Experts of a small language model: width 256, 224 SiLU neurons an expert.
Below are experts of layer 5 (counted from 0) of a mixture-of-experts language model. Rows are named up (a neuron's input weights, with its number) and show model dimensions 0-255. Each number is 500 + 50 x the weight over its row's rms, rounded and kept within 0 to 999. Numbers have three digits each.
Before each expert's rows: "comes after" lists some tokens at least twice as common just before its tokens as in all text. This comes from a sample of Wikipedia text that the model never trained on. Tokens count by the router's weight.

# expert 12
comes after: "1", " ", "2", "–", "3", "4"
up4:492491473522502535493444508434539499344623406553509427480529532536467410502463529464578496461554592501495429458495518582540527441429466518377520460414453507459480540491528498456570476522488528472457597599511530473454504486492575534438431530552436542519463522460551452404523428492651483580471531526417496517439548481522493488510438526449431430462480519517471484450501550375441516469483452507509520508502540538463529573516542510457466491417478549518430463524553534548464502474450505487486581498582459438546409471475481567478510553433600537469536575461539502503595416578517460555566507566565448575533426505476526520465446518550552446525509476545460532480496448512542518578482442512446528495506520541481599574608659595443519524470530478500576431506534460431446463444480505

# expert 34
comes after: "th", "1", "0", "2", "w", " United"
up0:498483453482504511464492513487538428449465483446506547576483482582520552505448461461382522518593518495451419474489497471590480503501498538379463486452431433428545531518442569462431511486516497483507521466522429535453496468470436399460356460473489463497517411477469506561425507565531535503513506520359447490520583469513435443469435631557507526502489453534476489464478475538467544498563443513424452424469489513490340522605527525517443483507524431424526521398507527420411437475561500529491388522494496522491477550490507435453453476511560550550482485500448562516387506530469478560459508511567426454493521482541500494464420483478582532400511441458541512574493399559504502470563479562466509592542438414576530572570591439394467541464496589548556592488493507507467544474489550

# expert 21
comes after: ".", " |", "\n", ")", "==", " =="
up1:541381520469476447432498625462417485565447365592520536509589533522512511384512444425583559408512492492565397582503516473507459535450505506514566474484448414473616516552579499550515542559512381412474516465513471545410493434481540458573481502536524412503534437450547412474545544502526571475525496461437432479487511469565485524459532548548542507484479457515440481492489498498510518424467461522504387456528578599533403464493513469590510501482459347526494470502539491527412488485437425495538554408469533488470509465509533546440552468433511518467482476485445472561559519437416588492519469556539492528543459441500477515405515477537467528466453514518520534449446474460351545496485506506531494577624514496504530516471524457517446559511419582556511599512478444541478478540487479

# expert 48
comes after: " |", ".", ")", " =", "---|---|---|---|", "=="
up1:511405512479543462487497543387434516460498409631502516470513578520598466504478458399530543502498507559581524543495456547519449444491478596528560514490486392550556463488512448461468565457532445628467393510477436504529473549416488436501512609434436496463490494510473514496555560500464508493530483487523479479524541495531473500514468549505467528411462531512527478475521513452569409456634526512557529460575546547507474557453631461532503479366530464498515524616581510479503495487421515553550458438555473540430434526459499556589529452461524612346532579450464484525481558536425538417529504551547508566565507551501521428451496450452509431472382485442489566537516497490389568578506498432507433571505467496467548478468488492493526513521517562434558553470519497539440543537461551

# expert 62
comes after: " of", " in", " at", " to", " for", " with"
up1:615541604570423599479448557513500518458557506462516407482409466499567469449438537491584477416489567548401481488570524510539506417452475483478507498407542482441506539472538502374494483504502505541526543535628478501495534510480512541462524565548485534481502523554484474554471554518493678490511500570482433456533468530554401474426511499565496572531522604474537506499525514482452470517453472539493625535449538444562412514532551512470505537479467446543493534484572522497590507474434487559499538594507462515557436583498483406477532474413523559402432474517422475470471443556478525468478594445499487437436411491619477546440543571554549482511492478514525537471414501539505548601520512545474504596463427417434485619554533515485512528456508480540451508410485571459470566464501501

# expert 43
comes after: "3", "1", "4", "2", "6", "5"
up0:478450480531476393452443452479524444457514522528579510463447518501484440510456443576454540483540444478476524470442534560527524538497466497438479537587474429449470452424430440438530453403515435446479561546553479533501481572409436501485551466597506471500531513567548579466509516486586426594515514639519381517473533538521432565444551513514506437466363487414489537529524473505452561445587554521480655422590540507521555452509461477562535469493559486641507427605555451457527505547458464493587549473516474580504524511534464540561481505533589548418562540488525462524591424569537497468507491553545466529458539491501603492487514522494490546530554502470566526485427500568461582417498444439477494522406443534523440527565526442467565446485562464544532550524509509522543481492589449

# expert 91
comes after: " of", "'", " in", " to", " for", " at"
up4:536444522505583522509488512574452488420545477486537477471444446527575480530492524446465530491482504518406493493493462543516482493477430511499441563516464496480513372496480405445490511533538593535534537563500444482406503496443520576448440505443458573483511501439558508499528456463504579535521351496500493482484470495480492577466462539462572510478508551531495583440534551505471450526639574592544470523610511497457485603563551464545532470536543503531467536567445519586484513544576561543669582544604428493459508443501435441498434594519581440502480535540479523484427524469497621586538526490488539483440457543517511479553444474624493507529532517503560507464484450524533520627489539570505444499448478553497502406557530435515532465381572480554447423513490406463548437410520554

# expert 65
comes after: " (", "1", " ", "2", "8", "9"
up0:467504537483534472373509531458531503435485467545560477502462496527468502489576449523454409487566511440477520448492436618464451360524449523501609512553449492468547581513551474507425601525485529502468502490489460470415551480370537495524465550557427451487507449492498469491463586425451488527482481523513498500449529468527480593499479635515559531543485411477498560545583516516483491501553535472492549587450520505409540563451516447517496458494417515418514493507464575475487514555533459502490505548507488428434551525536561483492479543553499458429617430514513520363428458558483495529480487523564443595521559499532449491566445585368425592512453512504487535532434481558472572470411498514477492505523376436500501473574594652500524527494449550554521382523566511526568540468492523

# expert 36
comes after: " ", " S", " con", " \"", " /", " c"
up3:503398543522506419507457529521455494511545457469493502529490508544433436481502487469521487502571395538524457486550521550581437383542460520482478463549443344538452512627537499397411490596531510460546475495517535515378503470497544520577514531490411550464515517427553492468514495509470535463419468511458402462564474482481454545430502547477559497473594515458359482500439574553427525467503437484403382395501550511443447469506544414511483505469542544400526566470532535437509510500368406477585430476501487496468536494564499456456489542540468530479444493495430528460465406498419474453559527570440532430558412495600550461525517446513510570492428466583503469548495587479442510524430473600431524507496457509477520484485521489466502556481418450478526418502475540532450586499511478

# expert 79
comes after: " the", " a", " and", " of", " for", " was"
up0:501555459484561537500428459483476465487640511538495447474469553625553451438495549484586493474706449453514486494477436474480345467471508495480505539495496495489514564542513553488529487558437515409486539638429495591467504495520524539488451428533479620509552623495451514526498484595533447539456513535458490498458501511485474487516474469532567535498523449531488509542561490584483609553378427482522599562513458488513479499588513395540563506451533412528556487480618574479573545565543485462613491487424539425479545506473461423577487445493493605482488443460504355499438452545500576502487510559429494474507587488535576485518474479504508539505529504444477539558492477516491539529511431453600541507465482428422533521481502498525559506535507537477517539486483540511441543456491531

# expert 5
comes after: " ", " C", " B", " c", " F", " W"
up0:542465565584470482513374549452563458501471451481605489504384444487453519469442527505549516531519512455522492555547437565483481525508527587412560589468515476494563461568565488396430574479558547456511442392516578470470510487448512546482589468403503557452557524530540482471516521520407485485473443581504521473532519494588514443493476587472590390478500437456527455497490514555532577525555558485479442575492483495435549496495579464428405410534507480487535447500481487511439539572523550520446436477443547429483509521494531470434539414517522458478486443436466522436498506483496537581608471434541561551467609488494454498505466464581443501440552562408497506529486416537425495572453492517644491603544419540561538542445616533521477495563455469520552541535534522459514536463414467

# expert 28
comes after: "1", "2", " ", "3", "5", "4"
up3:535422455533490535464438482476515566444469459539464525561456502509446499481490483412411516419562437448557481525461471468490545511431513521531574477580497504449463483491555538559512527566454533438406460504571445505496470494470499547550413493562432539494555574486564534547499491487530536539451548425429449463591398520601507468441497527513518494553476535481582498467501565531509505548502476538438463449560488491426516518566471435540484494539422466501361518567560599520601617570521507478497442436539513556570466482533522475458463489477510530520557465505522439441608478447390529553617466501470519517503404484550491494486516510467523459464553422515392518414479509396379491595492516448543576602622420472441555511605565579442530547488539496539438570462494484465583470517531493

# expert 3
comes after: " |", " the", " in", " a", ":", " and"
up4:498445489500496472512489522551468480464568450414544472441467508483536407372453480460490574477525409499533417462426449557502445509512485496486502479495512502455516493601497389430520454496537526406582541497560454530481543509521596459580469480483486576529501551400547462549479530405468469547403499613509478498466465495552443523455497516594539443517507493537481536508483464443401532422429489583530566375513486581459425525475446400494521446466560420526377562462549514455509507376514505486576513578528506510530482565523499497520448493566519471560594479523472493501455534554419502469516520555404557451410502439430540596542452566471450487464487530474526557564426579548444583486512346479517540525516504473540472560504464459521544501571437508501517518467495506420449563453412574

# expert 64
comes after: " |", " the", " a", " and", " in", " October"
up1:542584535505472590472523625494530527474561415529551471468490496561575493623538500476495594454524533564545542480428497479506433533463462560496560569386412474506624539504608424405485493457499471567501474408446460411532553443425484506476405532533392436518496487483574459619427586572485513506461540540480459593490515428514477512457525543556488558534525470642568459504500419550497501474458426455514503557503503525477565473552456494515550524497443522554547448538518535576414480547543444500506573502469471616483492486441473445462459398520536579450480525525475512617523453498491524516575536451466442541498522454456449524469464455514547540541455461531565507519446553538385564476525466467428498492509392480489526564419483459491479493533468492474487531458497623501491473486420528

# expert 95
comes after: " ", "–", "9", " $", "_{", "/"
up0:495549486554449474461446549612430478537507524543487391551494506533528429414540511497560538379531577467550507507496527455490396497515454505413424476441484525438503452595552476550487527505555492612467477496534458519502534442494540464516476521596472440559506439483501487510604460570484518476478453567510477443482504561542459476461472436582494541510414565513529456451481507527422571427499568533506501461584624503498572609508521477532528610354510492454491565409532587488462482388442543477476535540535530500465411525420449430519570531517515522476435416470451533485534508492549576556507493466512501457578495423561507490502462513566517448448510555459484525476497499471558508518444506524520370530450495468439442564526447433417500536479479516487620570333524482481510540576445498

# expert 74
comes after: " the", " a", " of", " The", " for", " with"
up0:430477465493502605474517456444501501482444503423520455515517548466441540439559447486546433404473471543496516447506462484489552474454505531575505395501458491526512525494523424538460466481613375568504479596522567521542445509455564561497506523558453522435476388479498451463450518648591561483489524505412502512613473459567505501503448521477521531447555533544458441462484459423525509427396478471503493457483552530501498442609537489505452498429505435407462488504496521528488513451416551446524613489488554512474484524510506422486514484489542548550494445463491485470465466448482550491502497531486512447511476481528471499514502518509459473501472373552351581475447572491461537513567514571550554488554397359372541573458585545437586445533529521471545523477539587439455587600449572

# expert 85
comes after: " of", ".", ",", " to", " on", "=="
up0:506426436476518468496499471407484455581470519514618542464460448521483438561503449565498585469530444464642493487502468551537508515444427516363474544532522479432471498672510485456524538473466461505476538516396457519502545538542556477518562496443456529445509566498486531540423546549599572501451502480442474523477479528553489449460500467572482424584458432500466588510551523575416554501496529490457454538572519536445492466515502459514470478456522517461551541483573578449561523491437447547505519517442444466493417540530415509442546511504548568480557447522416433553503494608498445475466491463575573481581440509573420444515525453528417555494510486448475659504492437540504476471536361485555581481429474523529437574435448475452538617443504524506490576459495470449500517603520518

# expert 45
comes after: " |", "|", ";", ":", " the", " a"
up5:524501552467480556471534579603468446365563487495535543633499449548539459473474459529572513461548441561586427505500420469494476437532543482530594455525471514500600567567464490497469463536503455449500507469500418522487399467440518596485487475482431390488503443414574391569584471454456456509501582526540495435475480470485502550467506489424525517521438503513478508465470587394570546505406467515449587388541501534424496488549484415508514539497542486552554457503457503473487555504563530437522498437493452477513460519425452461521499547601525553472491564388467510428485521493474478568628494554578508417480466438566543531418437505564547448452535436520556489616475432489481559462492534522506536518509470418556582482510623487525494476480455502533498531461614556554509500478522565

# expert 39
comes after: ",", " (", ";", " /", " in", "\""
up0:551523507422470476458472460431467470563585479472543381519468438479624496469465520487492526482523498467493477517516532544530498423496451477546602528473596484508512557533610440481512493494482507564465614536554604578416592466517400482490364492501473628487485569515489447547586479507514485505460411528500405464503487492430502484426500593469479533417617497521452519579496456507375428483551538593539561425489469469397413599541515430610541527534500489430427473467526536516444614468536546488510621480543514579503528578493492553561552566576547411530486501514504441489483469579491522538503490497517519537583490439538520554507429505483511522480511503505476537507480499449511502522494500630494503457462445480481566503483547515474492553476587508485444498506559470544411491413510569

# expert 29
comes after: "0", "9", "8", "1", "–", "7"
up0:472528448431500587480495438562528493570484498520626444602442547501575481531422541421516612591498425533502500555493459553524499490485558543440530625581424429461588538497539481534468450600520489577485549495469407482407499541451444519501459605564443453454446517370489539486512437617493493669480479562436471440531566504546474566543510476513524416481558484567544475472558553452451564451483440533507496499456503543561466490531461377464484511506560521521440502489502594518545392532507545571494520542503554533501508535408503460493450417497585565422571457484497499468510586544474537480568515435540482513509419513536525565520484497521444469488512532463554565451442486466459559539468481530550517552511482526445492488530458509435499537478511549570531546451543554431485437625511532

# expert 87
comes after: " ", "|", " |", "1", "-", " November"
up0:549537513379488510418444487488437500497482519465609548616469460551485507544463494502488491498530467482514551550516505572624402407435427479472523507507547442422558468451504513513429524556517405534536510504531478436467628463487436532603421528431481517484492541508447531536522492456459541564499390516546458550493491472490436524569449618533471504551561460476549430499523483499412488539542513556467507486481593466451536424504514416536440511476470419550521522500497516558499528520604539551613514537442495564432530496553500457528521423557531620462526447511434423459414489471480508482515553526465456560555528407607452564498449499477553498418483512508544566422449456520479551516597544485550498536555498514463493533435521489468522508528554490509461483491740518506485483455538559

# expert 35
comes after: " |", "0", "1", ";", "3", "2"
up3:536527552480559509445462505539517476469515566462514489521472491570469542519407489438448555579522497554528526600487432573503491502462526537524414550527475488535517448453568539511525538488479482585586501545628509504584456476446662536512547592534507591470489462564593512415494481497502479558523526474481555525558489491523488503467474512540475567543527518561539463523476474579467391516504539541452538464614469544485513525585516497504544492539640370497447542517533535513553490507467468609528481480480479547490405454587549486558465516430536526460518456437497473408425594478538431527495465428432527470472518481487549549469491478457500419445506386587426405535426423570457559524469421525534485497456490463473434637509442458469534570636564511480549609506511523506433484482535473

# expert 8
comes after: "0", "%", "5", "6", "4", "8"
up0:566607449499566557434471527496477512486554551485526484519488448448571427451481523449495556457488526379434425517505600412590373504476466461493481498484476462500489460576522496507529488521474485498478474496463532514500578421440505454466491539482528490545524576478458502532501555488447451558629514552387461504479539483564491483420475473543425542519457405533510460499610569534539618543447412530462574493583485511434410413538510385490541512506602469519501560547434500504617511487488432493505496527561478569457569508440479536563551491517534504417541570521475516511522546496410547537537443566482459412528491444533507478505521452452465553458575512383546562486558445411498551509544450499492556495460494515545523444456518504532470460503469548506590441493509486584601669522449410

# expert 61
comes after: "0", "9", "8", "5", "7", "6"
up3:471498529507493575485438473525453489491579463514525408591467532423475452491422560459545595408554472533485549510463437506495487427501487495371566549507510446528597520460509404537420495546618493554511423542501496483495465539415485520505487534469494562524509434487435444432510596562518541510551469526546452574597579549614442500488500454460527530474494513458462499484550499474557487529509458473516524502541426552511403486533523462489528533519490494529502562489499474460479493486524488571532477479349532501519521635485493527390539547494522547513516550404455430539459514427464485491591492601496508549553457409532408489440505489491553473467487495538465494463512433514426612542516461502446590495475433476440578550420466582567484466510536613630439507419502447478579446595476596

# expert 38
comes after: " ", " (", "–", " $", " +", " −"
up0:553527512470543457445444591550463488495556519508528448516456454578562529400479542602552500543549579424497422466533425473493500422442430546483507513558513463432589475603506451415413619507557539499492506486478554531444469547500501435468513517477544498555550558439534481615554550426521505523453452554536479526564479471506452428485424536492502520517423565553566467437495519567344516424572527504559545423461526524400460493498529517485499561461519462477426559477519515540472499505593482489520532629412490573557433557506494480606463559540614463557480429431484518526490465510561504489461504490484489500434486425549442516502565441477486477480468529450508637415515479499484495519514463506523507548467488487453496511566470471523552592595515483398489456474646474576523446558468571